From a checkpoint of a small mixture-of-experts model trained on Wikipedia: vocabulary 4096, 81.4M parameters.
Below are experts of layer 4 (counted from 0) of a mixture-of-experts language model. Rows are named router (the router's row for the expert), down (a neuron's output weights, with its number) and show model dimensions 0-159. Each number is 128 + 32 x the weight over its row's rms, rounded and kept within 0 to 255. Numbers have three digits each.
After each expert's rows: a language model's description of what the expert responds to. This comes from a sample of Wikipedia text that the model never trained on.

# expert 17
router:127089096137150156110163138162143064086114130162081081189072113069093080059118130173123130124191117163102063076183125145192162115129123083055152121105055106143191132150104188138094113127122110165099153138106090117154158182101127149189123091134155168088086092131100104105165104084129114161172159126082165144123183094092147092175166091094143150113129163125100177100081135160137134135194114115155070099180128145112118060073120114141164169166131095143114109178099173123083099144142115
down0:111132082151097105162139124166105156128121103035146096113145114135089159134152073120078133119076131199140088164087117109166160101114097170112109186117109156147133053092130133147180094124108165137125152111176150098121112201031107177147107169239137131132128082175090141109088156161106145149134085117136173122085114162089139158129150098120134181159136143160077092134120152159115166114138160157109088076100131143117108104097146173186119107098132120101132145115071142105123109171127181
down1:109169167173128106211169163167170137133148068105099089151129160057112181162131145129153080170142116109154118127113157179141103140157113123092109173097075133100083109146104077164096142164108117155153107089127136091105151136165080178107081132082180124172119102151104172110099141114125092133139122164163116081155123169143203113077081122093128132123141123074102110115153101141116165141088073070108119160144140088115168134153173042111112082153132089113108079109111086077133097153066119
down2:131166130164114169108140078078130083110113144153152136154172129124074103144126102140178120155153186135100155229154116059113072109094164128131131095116128199083128161086129153124152195165123141059102140149104100138072149109144173109164143178108114097175129123097156027146131076183106136147093124114122051122116122145106080152053138147167115146146138179143122156112141098148091106127091120096143154174136140116123113166089160146143126128134141106141130125102066066121125225086118116
down3:154194066100126113116067153114106211147079182087090127157150143074110152132163080147202140137174109120126139115081168154179129164127101152142098116161128055055151158100157093092150136152113117203117126104132119085109052083151111079139118127137111153085104141128172110164080143116141134151126084120125113171174119125106150128138106130136148140092117092108197060125151153140111152145146139130150163164114095132145108157089180137098114119089157121087177107164147092152105108112123137
down4:140185143110115148110063092091137146138124130163141120117120141123097158113060143126139071162145139152124131147165153102171140099104098218124159216161132151076161155129118089145101123088154115186156120126067132229119129158139167190126105159121113149156135196147135145132115128150087127130098155115064104115120094164121127162154142118091060091159169132126081127130133111100173118090136170127134154087127125091201133162141118159131136094084161090144144103080082124078145127153201140
down5:138036126125082082171128125153155095144118154134172159107164088105130175154098148101130101095158049124152116116160123090098131159088104100171093113218093121157114101112114147159130116145120154101193088131090135127102090184184125139190075085135142113129131113173143127135118083137103107174132129148153157122094092116068189100178123146136033084157139094149143122129109132089171141134113092129172150119092092114107124122117179125122153108036124162103194094059141094147101113127102171
down6:117135107104095133120136082177139078118137092086170142127156154127132105106086113093133114095123136156170134183115175097086174139194137139194122094165189184073123137129152108118195101098093140158112140170179118184139098111107137098120108136180105147077117164161098112174099148127145167107124122100164094147157118106093148117181168140142093150191162133180114074134137109116155164179106136137159165159148084163086069130127143078134134068150155100101180170105113055137136130080090116
down7:147151165162100123217125080138089122128179115088117166167075111152137109144168074115102191132162134078141149073141181119133162116085138099180188143116106133134113153035176112114183102178128156051191185100119133123122172082133125112132109140143133112076083131064086128171108122141103133093098153140117151125085108198128123146051128162081103122117129108134140104082204058139170126068130146139135091141119141083126119137090101192160067186186123154085093131159092162161132186129141170
down8:084134140079087107149075128125124167121122145141147177127150137116129077080172160066124135131097042111170146079166130150136117060104151141154114139106098116081126101119140107156121106132199120174195058106163119173146121095099140137089114131123133156127120117113171174090123163222110100125121166106067153072083157102162134076114108144113148153132140100105130143086129177183168084128106085109092155127127158145118068168109097119188199170121086098126116099166076151117111164073098107
Description: Capitalized title initials

# expert 0
router:104133128174170124104128143157089124093145163134149095100045125113067092099053167147098164084181149162116054117155119147194114096126160126065141134133134078126176132115114169175114105138123119155089083166094110103138155126061129139160125138152147129117079085122123116117182095128078117145134168135088118139104168098069152125187190091125150138093114171073087151113110173127129099151172182064159116115141066119156189093133144124108145148130150089146123142211145184119071096139079110
down0:118150109119153109160132168138158190139175136098095077107086151097156077111043137127135133119126075139139134201106130129119130111176149070090147106109153080104120071180104130092100097131142192099137126153092215149153102147142098131146160155111144143109147106093098113116132128149150136147102239176158140132153120135114190101150175133107067082092142099189119052135088116144093174143141098147115131114174149164081118140102080119107168139101152138132145144143058131092131162120184143
down1:077143104149152180122125153096100184116151073113128105120142110153133111052148156199097123128160132137092166142138088131151105175103146131133168130081115135108101126150125122126143098142072133131142129133116091127115106122142110164121147134210094111122105081162110217115129098117108051066063121138098116097084171155124076112130089109174172161160129131219125167103132139065137144091149142121133165137121085113117135177131156127135131131172183095124109164108053123110095189147139062
down2:158078092143132101113122142133141178078148121172157180162162132149095197150102130131153166194135090095167125139146126122105131121134114165157140123186158143120099131129159156063177099135115163108190081100123129101099096126090111117162172112190127138155116070145064114126130120145105166102077122111152155088124157134131111162136115159129149136127174141132162113115105150144051150184096047146211127086108075110184129110089187120122154033151150192168105129107125127130159128090137134
down3:163096124181098140069143137167177138153123159142160150130172128125086149070104129108093140091068167106088092100128170125151161141079128125080096123109147155139114139134104156103136100154076188189205086131139143098188124087080117114146147163140116118146095134046096148117168154134172066136124129157152112142071105188069142155136120120073141146105147095145121164127147124078167128107179194088114193114146178114114104043165153140098156140133172132086114138100140180094159137097149166
down4:135164140157105141105078140133110125141112106094085144146184122125182096098131078158143081152108136200137097054070135061120127078146131044076129054182144158110115141060195081161138151134102090081159141064128100129117096129125098133117128175150168130177161117106165128128121106106090148147121154117155130154103099133108144096111133163160113155163133093127146083185135160122092116142141146132119138118084108154105084146074071116144102158203124125154126111084146147160122154123125126
down5:151055161115119080182167148166167122089134121085147139122135106170122128179152140141166155115118109025153108143210089067107194146167126109184104166119168079156142134134141147107120166125094152104133148151165144101134123196156142166153154102124093154132103118139144118068179156157126120121094120123149093147097105122116161148097096193134127111158110136137088127142123110158129160074108148146092140106058130125123131124139125105106084077154142120090129165149143133113117120090168176
down6:131152048115144203127154087132126078086124106109187127154119159164125161102111101169138128151206132143109132171130148142152107119122174154152148120146124143118108139129119134189132090124171144151154120095159107097113144036132159184200140145152073106149113145110108175144092158180124132088055080109149168142121157154035130178151132157071166141136046127078113139118072138094141186157129172132155113154184132109136116182121147122073165114139093121098090135180123176154151115121143143
down7:123125124128167107150073118069114064121110158152157126119163076115149125173127120130168101121138124102189167117080097111156153100162145138191155083113135076096169160176162134150111088117147091137123121134108155135116108166201089160154143166149154131122143143155166141138140116117111144123191182071116164088126129132135134114128151071109136159088096115110109149109197099219104152118154064115174125178171145166122076107130071104085152133151117045140173154126115103067130076157163155
down8:129078196146093144090088096112167078112124167138058129119138088126152159134093125103093118047136155150085145147172161145145090146159158114112144144112142145173113134111137083134199056155121105117121178116150143098115215094149104125123074136131115092127194149161166154191128148151089146100122162140091133116116211202131082099092103167167209107106107091147143086129144113045156111166151126149124086069078173094074084147162131117139108134142173165141140133100094157083054097128150131
Description: Pronouns and name fragments

# expert 58
router:128121109190144194092121178149098111090147130141120129199095123075102086129104156113094108085136115164122088077173107174168124113146136103093131147140122072130147132130056177190146100132130095135082089167151084050159188172061154128181110137108149146128138123121152140090138112111150147159138180131081080166136180125080143141133158122139078137101104181114049137112139181128152075142146128093127092153167153156143139053120129073090104149164162084120134128142123116095098052094109095
down1:160119101087124103205223142136080147191120131084138098095152056175128121121160161103090088099166152135097144100181117094142117142082124139168119138127136130128118134129153135178126164114132137165209117115155113111151122077156117167113176119137091055081117117150031099125121142158154055082105115185094166096117148181111145087114133134103104168202058152122123113094130101078112160054171104150128133152083116126081114090130124135086103144149164126101170137153079115155165152107135188
down2:108119090186186082145120123141129079099123099054145126137114073111139071194112159197143138133079157079108111153116147152148108161100149153157157111137102139147121111098174114150111105135111129162168135124093109097095106137140125172100157118085171127133100161102135190085117069175123129135087071106144184132139135175139120126094103096135148143130143063145087139131099144167172128102095148124143130179152138140146114117164116122126169114093204113161073067120118131164136162156120159
down3:118125145099113113159149179083206149158116133097132163166065143137076132153100048110108105157090084188141146175157100178057055101114154151136081079132164115117105154134135106099102131191098100145125158082084150092071127040108149081099142158089117077121142133111124120109168158089172123151107168117102085087165135092177096133173163141153163181093091085155129150101175183123164185097091168123160123137075115098103113188101096098137093203071111123127151149146123191116180121095141139
down4:142161148163138097131083121098135098132099119129139094145115106131087066184165087166190128136130116167143138144130106167112067103125086155166140102162152162099104160129147072133081128096102089120099144120153127143129142127130169118120117108074084185140144103138099134214119138108131125106118113208109109137115106094156144180155151070149130145056165201143131135094120153138074075142178111124121130096161096091136102113132065105125160088167144073219122086125077081177208127127106149
down5:131106131113134129144167110114085139177062151153146149042135132160140167160184132116111167079183162074148127083079082150163121085085109147132167126111124149208142098085148108109070107133091096150132124139122120147182143146133126094128122149162146160103165172156183099135102098064108064141164102198095154136056163133107171099176104139119143146146087149145126141072114180133177142164121151142158116149170068137153099110112154104075147118135060121113093170091173092106104136181152122
down6:144098138106116114049090157150101124155177081121102085126137091141094112150072068116129128159188132087069131102149065120135106161155106112083140099105128151133118116111156106149149062081116146181087116156118147081102113097108107103169156189126081114135079116079094118163156122184171115117087122141105102139106107176114140146155187159169163170092150166103071118103069095159101173100066180100091176136125172142118101139142135113195114165122107126140087149129139088174166162139124137
down7:147125170100116127111143140117103114134091126107140130122214134127076177082082130164097188121133160136122097128113151139124152094095119129121093085156129124163234186144122135103115124169108090118182124134110120114135133111123135088109128120182212152167085088163129172096163079100132133138202069102204134118147101147092112114174093141119132133125151140116116107078174125176121064111134138161138122118130132127095106105094145108126118110058090118109089131152082068107168158123082128
down8:093158185106112067099080114098118130183094200080108101083132120193113077116118161092140206123100070108162143162151135112141128132138095142113138081126154120125137138103177171067115136131149128077166123102164131155172093093108113127117152144152140141111150125130139157151136110145082104120150128130173144157134091162125175113136147107144155183084164144148137120080078164163065136240102125175166177085125151118147101103171131091080073099112133174109130157122083108092124077126113133
down9:183134135146208174122073101166173100163144133094151120090131145128105115116143105159145106105148052031185179086107084128103119157179120117134088120143107172084096109114072142113111081116122170119156115131091122121127071198160131117105100165108149082110214132108145166159134102137135114136126114079107133134165100123149097162095152136092153159130088118113184058179127121158132153084161131101077136118086156128097166132147096165169115158163070110167126183120088117078117083115129169
Description: Pieces of foreign names

# expert 38
router:137097116164167142087185132120140091112119120147098124151075079116082111089104155140124093134175131149134095102156091143159096083098145138078129127114081065141183113137143150121122093189169126100073122208099076085167127126126184146147091143127142161099139117107124117115103099086052170136163183148122105179087144145156184126163156080088101123061135161072071167093083155139149055136122125059140105091200116105143178108105106062128150172144174100189097113150095166115096111144110112
down0:130129137125135082149061048151138156132190114117096083090120153137143121122098119055120079090157111118107130201123143172081160123075178170121095062133132118130139121099145124107163084112098114093125130077123175106182083146186117132118155126065115071150107126112135092104220113140180110156153097142078118157115202122119114089150141132116152152095154124118102183130124134141159165113151138094152092147094102088185192147118161146155064123169117146043132100161142135143177145095095140
down1:130176138119132179126104143154162131167127155087133142152102139207130084103148141155074151113069091063122091160188152102140082118135112142207132109133135113124195115111109187103160161177126140165119140120128160073143118103194158106124143114055079154177178109109128154149147119141142135101159103239133170116083160122077115125111121035121154135123116125115075114071162120110080103123105128144085163146114091108129116145111147161133138084094107136124167127146109139152140145131162098
down2:082168162099153162142188159130118125138087116112129144134110211122129184158218106142143092151137145084171157127054104077117143135123072121192101093139152095054078126092068136176131141141016144139151078089126119108111092102102060129117122115196105074099109164139094173142141114135150145169130133155106104133154156164138065181153055159146153081135118147154175162145110109126089114120113185111106103154099129164150130174164116162115119112170167149109133154174141136177130175118090161
down3:086127114172095128099134108055113152134125154132113136201176129135105146100117186113140097060115085090112130150146107117144147138157103114108166072157188119173150099093113169089109162128101109148143165222118066156140150165071143082064045138125098117142151176127116121142082120115102129111111122130136094142129103103124087133181091173143102080160166138079148075153140096089168135126100172133172102129128130139172109091118183196116086132134136122157105095173111119129155211088105125
down4:171130120146126145109201112061105163133166147150103105168144065128148144130094087164125171107087147092101141082141113128090102075142132164194139123133185141095182146165126150141107094187134074090087091159170162129161155113119162122163145135135151109100108123128154115158117137137132172135097082177131105150113128117115071120091119212043097152188133089089104129158165137146152169177111089090112133214140100034106116140164159197125130163143111163056076154096167067145138140150125177
down5:107136153153131139120106137124137155122101123088141142141075129146110104147179173107113066154154173114120149111129065142115093089156137136147171158182147145063105143063126098190061106094118162107133125151140125094146105112099092144143176220110136122118103154044141067070114146120106116114147136077151144155188156146085123136118090159186164151136131079108126109164167095069076118165133099068171131148118122163138036166135137094139126185113137092154125149130105125100109148150140181
down6:100089120109084119128124120109145182131123130109133115150115137153117135105113074154060123145129106171138112089144152139073151115099135103142194142158103127164125134066146127138115110181083186167103102183108132165105144086122096191081090092126160136164175140125151115144116098102123082135137173137113138105156178175094068194082103115106106149124232160063145147108155151100101169140180140146090160066077151098087084110169131082110111140126170110103165093147125141118148108150107167
down7:076164050127120148126228137142180122123130106136135116107112126147110121124124064095161154138084173126099106136122093088152134104128142123087094135085168143109128105129103155080184155093132070142181160144191144141106184175142141088099087105136068072184110125120138116107123228052151185138111101134110215146137114123115116125115121170193110110131072119164089095099118135190113104106113139115138066161167078041114144141106121093097124101137163129105158099185143118124091106142130134
down8:091111091101123079143108120135105069108085104111174138092126179129173158141149099082150120153124144074164142088157170127161126091118126092174128136146135154112175109158185111131144137189096168162093095102202158110109145122137129106044087154136151098125190146140114115112158123125147106132155135094102165097112079041098135127091112147094146150202096132092111125058100214150111143159203131147094113085093092137143147142119121086141111096163149143119115078165137155126157177105140128
Description: Word-initial s and digits

# expert 14
router:113132108184181148093186127150091101109109136138103107122084121065057096082133155124099098130161133167097115111160110136162118121125100056087111121130105116136157180163072182114125139153126123130123097147124094110172177176122157184134137144116149104101123129097126141109148123106087166144191140156078100144110159153137169125166153128132136115114073178107048150102084163129111089135175142090161090111176157135141164040139151086105136174194155072161121097216141141121129069101066085
down0:099024089137143130157143094152079115138155126129183125100115110171112185101102138139110132083098154123106173068117099187152163104165145077133110151140111138163100119132115195116048126101161090128187089184085126170160120099159138195133136164118111156150114108158072170116132163166091066063085189135152133162102122175130101144099104145123065106137187152121147138125166149171118074090154155151061123117098089199104126079124114191091117146167134130166104056138143117158188169194140151
down1:148147094170149180187067162143114110128122123096199140137158082082172141153162108089083135200107168169072147094083165159115086123105136108137125160156172156061163142194156094168129170095183165126185108137130170095127137112096118082140188159134134172106149142079178161143106105106105087128155141083167082087059089149098112104111151135092140133142150092124136216120171108135155183105122084157114152089155165122160103104153134147146125121195105093081103150163115145064186197151177087
down2:144153107123139112136165101110124131109127144117162070168120084134181111090045095120172089136156165097101111093133156096140099104145086122137085095174128104187168133171142061151095185140172170117079112127161087136082122104092165147127130104127138135137178140124167137188076114096106112204084100084126102118150143115128110090096162128152153147205172183074148124114182083077114148057163089111120100159168147085111155077146129158130139164206156159129125103073149100109164154128176132
down3:166126104133090100109159164178102123140199136144104177115181120152133116083096075092102132091142087109123118132104146134148109142162122147060148109198099085102166040071149147095112148155145124147106108136140098064119118136134099077117164088145142148111075094091137139177065054130153142137160112110159106125155171143093120174161126121089102076137106139117069139183156158099119106111039137165071145144140154120131160149122149140089129162053100162047139176142143088130110145133139126
down4:169167155180099143157065219067189105168114121044108113133131107150067081148120121147103108082123168071158151135118115193135121103116110132059117142137101121071173098117102169154115151148118112175122185140113077152097167099099115162130174115141146122142132052143126123141127134160107158145141124108137137126075107171129133171158140147141137097118127191106101134114149170150107131166058164098142079198162110065124132100117162165103151114162121149122146113101155109137127158114110126
down5:078103163165107134089146049107133129136127190119168123116106137096126148072125159155128094105102140106078073087142101068100150173151160110109129104137168136141103094148087116156217132110140073154133173129146123155155107141090111147155084156100122136151136099166155100144121106131134126119182061124074183083122138102151133113132134179138082136186160113125118100078163115161097160107134090113155125129098133161146209119111127090155128111140116077137095123104094105152124204123127173
down6:111132094132129121105172095129127153121174063116185098127123167155115121083078105081081188161151167083157133111167109173097116164118199157127165159063136216100120193181107129135152141119153136185178084144196137032113150137078106099173156127084107126125131160176049113133156178116101138100105126117066118130107111129111127085154138064108078096096134146118097125091117126170164106111128117107195089133117137125137143126117128157163082162062082135137138170137132084113062120154171133
down7:070123110171106075095118114091114071069097186163171160150139087146141123128122141114091138151177128146133161158146127174146083162162079146081153091142072158026148088098116088165148113131178086123123120103174203168073109131098195111168138139156146168120167147139146136123119153171171123146057119075095134124112113147132142144120137100159139156137187153128118149117129117121090161199110186125141170133140151076087115145144166094113074138096161112129100153061119115137125129196100160
down8:083212093085089153098062131099110042090119083113116043092093125152129088132138140113153094079146146071144127183152184098158051147128175173086115129148137172188152159067160146191131163167153162082109096084119148127133078076127161098145169146140156126148061064080090154138101186153123141134183129162144129140093138192178120143133105119072123128174129111136130068089088102111103102103111143122122072139162138141128116172116147113127155097125078133122133177104091109102121164105142109
Description: Occupation descriptors

# expert 21
router:107104088144160102141167166105089107079129144180131102155061147109127107090065127150153126132176121218142090106135097154175119150160120092073165161131113096149146133145106166146190148148129104116092169167141098050187189141116149111161154161129139129101116068113083113103155081087113113148178173175079160156100195121137133065135171098081144134064078180080102108092080143116179101090132115082138102134141139128132133125148145114094125196179191116134129125195092146094093089114120073
down4:096116129196147122070079124187129087103166166161117159139102132119135116130179128087086160143218110105127195081121151058104129085167103139109146153131133137188142141141105138137117142123113122157127112114111071104176097140115150116164108082109136077178124171077104119133103138071115141114169199097116086105131090156177105134119133177084164117155192139110118136115116127118131082116141125181159112119138195204093095128136144203113098197115131152146163150110122078105118097092096156
down5:126124126126137132132123181116121137101104096123167148126090138072139107123176078151135050074190111053091104116084106162110124104111096138062105100083100104152088143119158157128106162135101086125136137147116137167193134166091090133105099104195116170138109129157139175081137198162126126126151095116126120178090147174146201118188118086119140096177109136144133178109114182185136137133121107109169148056169116178183163101118103075068090097156139130123155106102153160165114116194165131
down6:141146148173087164174164150117128074091115117100177163133141135163162125126181119145107098127116118137187118136109116077136129072155141105089075114101126144109072115149141108122098129108125090129147150165074161170160139159094093124140168130065135101158150111140062158149098084141196121108104135094079206093076160117172119169163108104131122178136144063127106127120123126167101152114100180153040130109112141135190159130107099196148080044128136097100128131170113100098154150161181104
down7:171094125148091106141121089127115167144158154106101102137144116094139165110143117062110127109125120236109122125094208144117146136126112122147104133162152106191184140109141070082168101109097152156064152214097116113104106112074129180161169083167121130152156155134136072144125084139199085114121141127171120174090052087132147117174190157141161118107157122131102100123131142191120092122093164134130125122121112174192132112105108149124165066100106091091140172112118102172138141125086131
down8:143070212135135131122153100165179089151099187108106128136143110153110088138144153125146134132107113111145128131104127166144119123135122098172084125118098153123162189138134150154103183114112125136122108156147128115124101066111169108119083129106169075160101206102089102106164108135081179139093143128100104139127166122180115106109084186187145139157169099173130079143115206092163140132120109126122116189087116112206104171152115100100153181120114162095121163129105080087124140109038151
down9:125144191120103134076191076189112143144113127108110124137131072101073103146143131143115125087109171074168115053099164133084175149118171162117116135109063161142129186125153176173079088159134129153095144136118105063135093162151094058163143143149119084131101104117088069093045117082156111127102115187121139114114135123133145126103110150112121151122150146072146133113181130092107144115159090087119081129118151075147142189132113089153148163148131094186132132074074122146162123048095109
down10:195115186162128100171160061083160164189120099111121162129141137112127072177175146109167081153136111088110059162124192215176180182101118105105125149152177137087108067153155160149095111164096113080112124065149158156147116126103123121162133170147122158115081136107073115152106083169171107095173130142150148121125159151129060068158118104151160098165090126116091089147119156120130144190168109105129139139095135082154114178083143106091106084116143079129140105090098118109107068129106175
down11:107119121155126109163115055080073110137179114132091166139101201173101092102123100159171160163099138146165156075140142126077175148106145119159090181166129127086085109089129084114120150165168114063126154126159096137094173115136151157133159121069185103165114014172077145119173085147122103093116073139128127098163087060097189120137085111117127098089171105160091147107175179083068120134167141074084112135105162097115159058146160103128145093121142098121193097105166122187114161123121142
down12:118076141103164141135140156069053166176164203133073065149149146176074146156085054129116119134178099188113179178148069118131103084170092119131143080108115149162102146130179110133156140092113142168118149125097171146145107173202152145107129182147105160154089099136198101169092091101098146106138183105149125167149147108118135133163098131119109084110111145124073131073122193131179137099076147078093073167115089123098126163123175083130109092116089088098155122130126187099148162144119168
Description: Name pieces and institution adjectives

# expert 41
router:112079094147137145099148150148091126119108128133154125158067093135099141123102176184105114123163061166113083088159100144179087122129083075108136140148147089188184149169078183175130162129164126102065114145095110113185130169094175151151108151081178138093097108112094088122169119105118117155134155144105063118053151158114224089171177075114093130139108154100083132169091160147143118137141153107171093118148156149099146106110146099108168162161142062146133103192134168119138135080079128
down1:131166135143161127117130092154144157090136100178150113110094148145118177111178122144180101113180143120109200179187154120140116121093130121123123156095103160148135137101113095146138109144128122153142101128132148150110150164078083062152119121109138114129165095113173176116116203155114125149081109104134074133151090141193174142139064113195192169138084099127137137115126105130146138060136140127125086125192134089084097110140054090122152126114126129058146147139095082169144098103100064
down2:069158089158126106147076160135082134157118124142143142122186144104129147192127149177104112136079153126154128155165111094134109160169106111114164164123137116125133169194175065138100144123111110087117081133140073175104139153079156159079188130131181145144111154118196182207098131125175107133152174152104074182155108187141160167115131182085094190146133080043127111113108133120151145182170118096063116092157078150124062128085122099122134113137143112107115149091133142208137148184130051
down3:101123175109138081108097131121111149157112056091143169121103174121097166138121131137133106141136156146146155132180143146153079083118165140195099126177098121112089138056139131146087106137147143151135068139200130165150184137118084077100100140057126125169178170157096163160073159137128092178128103160106097115141141183150140114108165136089175160136140207148175127143153089066152155126134154136129129050111115119111134145142094123124099134151148082110120133154129140153156155133142115
down4:197158148107196143127083120109146154129124107065095212140146140093077152103178173144077170156164087112116173128124125139131093155122137174162132074110116142219083162083102080142190098106211138114118079093159121138115145085126146158137109130127105125163121142117168166148028114116174100125130143106180119148141138146194146115182109168109118133147179124124140139114193133112159150105071138129112106125157083114128202091149101085144160160081148176101092117164128115171130165098116101
down5:089153133135155092146109162103106189155134114090130133175170134132101107117112137123156138145112166197149124160103123089079127104094128137136095115122121137139143099109079149120180068118089137162130116132175182119132115086193119119111073132100114116142117137126165153144147102136103140100097119178123093105108085096138086200087081123119136092096121112096147147176138137209154170155099124175151129156204115161114141152080106102137109117162103087111206143134110146189083096111173136
down6:102150098189097172097163171140138138139093144097120122168125143101106148144163126174148147154147106061182151120096099139183170130175108114066086156131152135076142148117127159124112164114106178184127098147060078181118108073114086110077113140162109091137088138092115110120161196124086138074139110126158069119105182154173138120248119128176164152129125156095128115142150088095123066106148099107124112095095143193079186138170128113092095100137112173134131129060172141096079135171191130
down7:130159124058118155152192134114126148152148119067091163102189084131108110121181114070067070163145185186086124129147138154152160101129150103143159170117158131053165110106144147102165111143147154156176161132119133078173136110117130105106166097135111154171146118144139104130131110119106155105105126109128133107121152128127077110096147058124112117108156165116155091152165131176158099100167103075120131115178156109110085073096116132136135160163122098156128149094116076122146126104182095
down8:098099111075106146204143158079146116125100145166163106136141116140116118087134168129142155133082114106096105102123130215173158142161118122142133099103090146172159151126120144132140148107104150080136179131124098183134110051127152174165144070110099130076148146143142153107139150159121122082171092111129143088115229103186108129071100168191124118088172103136176107143135055131120081134151101064110126097139091187151126108107086070098175146175155138140128122124081117185140106157093122
down9:100146108082146165085145136147112152120176096071136140133156171138112135197104111114144085100154131128067122158137126110128142095092185108118139151117122129118139109127126177140121101111135101126122159088098169136130087077091104186202064146127153143116135149130161089118172126142131161141120176067153170115122137172156085106142166130147117128165133146097185091145096081117143128145066129088157109110168074154115106121165132198094177171154175079130128124124167129078094122122128071
Description: Table column separators

# expert 33
router:139108129146207125100093175151095108135138046134149102184089097073093127108052179137104099135126111165103056107150132181146130114132129118112142128118124116160134155151087180169094085138106078180084128160077130072146155148077147224133132162076142132142144141118128090123210082091110158161133119157090081157085138146093156081167141071106144125070072157089077160109120136142119116167163135102170076119163164118131161097130112089149168181159126114134118088161151168113105103103072071
down0:047145127134081082119097169117117160131081130125136125157123114119166179124115068128160123119138113130125121111117078160122140089172154109097157146149112192182159150172133110186168138155131175074112080079200148204137123095122156100118131171088088085169126090151185159176082156080120120144133138180089084119134148141148139116113119125097101161119188130093136074123156076111087105084099111132118127111119154118115145128086180144160188166081122101055128144157102132162157150072150178
down1:104151116140105090083146125174148125138131165109095183127107097101140151125103136133173088129152133148073152100110126115104096103149133103130181173116160103147121150120157090105138174129085090102101095076143084135127125131160084099082113113123170143057109116099122085152175161120138185099091118116161190156151148185164213130047115124136119139158123174043135159123088112149151170141127171112086124102145060159115167186114154141137100097179148154128167159110161115165119160105107146
down2:094168049103118148122157126090069132071140132083092082170188116166192182095161135146151150132132079150100142144075198123136100156126136146127088112147105089109180151155089107139127132105140129076134131200108153118161096184143079110103148106129129163093146152128138165176132115131108096101181120143183129103159147169079132130121067104116114119139145138081166090134063142176177114109106087162113096154142146172116124119094154102116142166090123117108122110136066081124148135116138087
down3:127102138071138162092128134159089122140138133168112179128114129133118144102119114105122162142133125080145164128110119152235172088126083138122141128123107095138117183152101130169105147128154123133095154101058127094169142085122136099116130079159100106138123080159124102127137061091044092185130208130098103106133058094153169176112075147090167198107105150111098093132154143175143108092159160157131152154073186097119136142148115116103162129158096107107096093141160173149071126079123063
down4:134125146128154092150100120134164173104100068168119088142157183189123171144105124121116157195163123078105117112166135102132109141105115126178126115143103170136102100180131150118113114137155169177104118135170130082124126105109123165144074178085187094105132135084107081184102120118074137178153162123103110092069116132192102136112138133165119094102094180090134128152170178165076140160139115159110152195113087144133117161125145085137116146136163119171169122125090107154059111128044048
down5:131108109142134087148115144117194062108114112161158125081153163142127170162139126116148118078154160156098146170167139148118154160106102124091073135146169105111190081075121200148169092148117139162133172084099076203174079156173088127147136093110074105126143086131152193114167127123106144149111151189121102137154106154148082141157109132114079161132134088156131099124158149134145121090148171175137114150114142073094148137179106131190088120116131127143109108151148132171183138142148197
down6:162138098067128095094079106129126144106094169139154119103167115099134115161163114143156110114110147125139132065190138143082143095137134090119179103140120141215146144121127143162149153125118101091151076120096118150133098123146145168123118124085117095103140116146101180126150217126152159114114115140013105106152164149112132089100130093123132121135150175125127106117109156102216145112113118109164152151086092130099105102122073092089100143090078165104211090180137124139110103109167163
down7:073127165109127174121141146113145087138121113148130132145166188143103125089101160108108065085125096096068089140130143145125143178178160125143144124151134165113175092098138114128104159172172072081110133080104100088120082146164211114113084123100118111122171108188112096187206177156122139114130157108130127089146198137134200136106083132145092144116102106125100097105082096125130194070097184072079179121117120143174107178160130137104113100115128141180137096191191126124162146081092135
down8:101183143153169121115128119107166113079084090132133130134092127101182110108147132131108194126088080121171148098183135204146124080120129116130111132049113198125161131075100079096169111161134144103084115151151096159114097139170207114131116148142094136100174162147136137130103150099095166120109105103128196167146115172100087101131095130140135133126063140157174144170110095138150117044169106130155141113120126096189129103125108123191135141078130130134126147128122092113060157106127104
Description: Vehicle specs and genus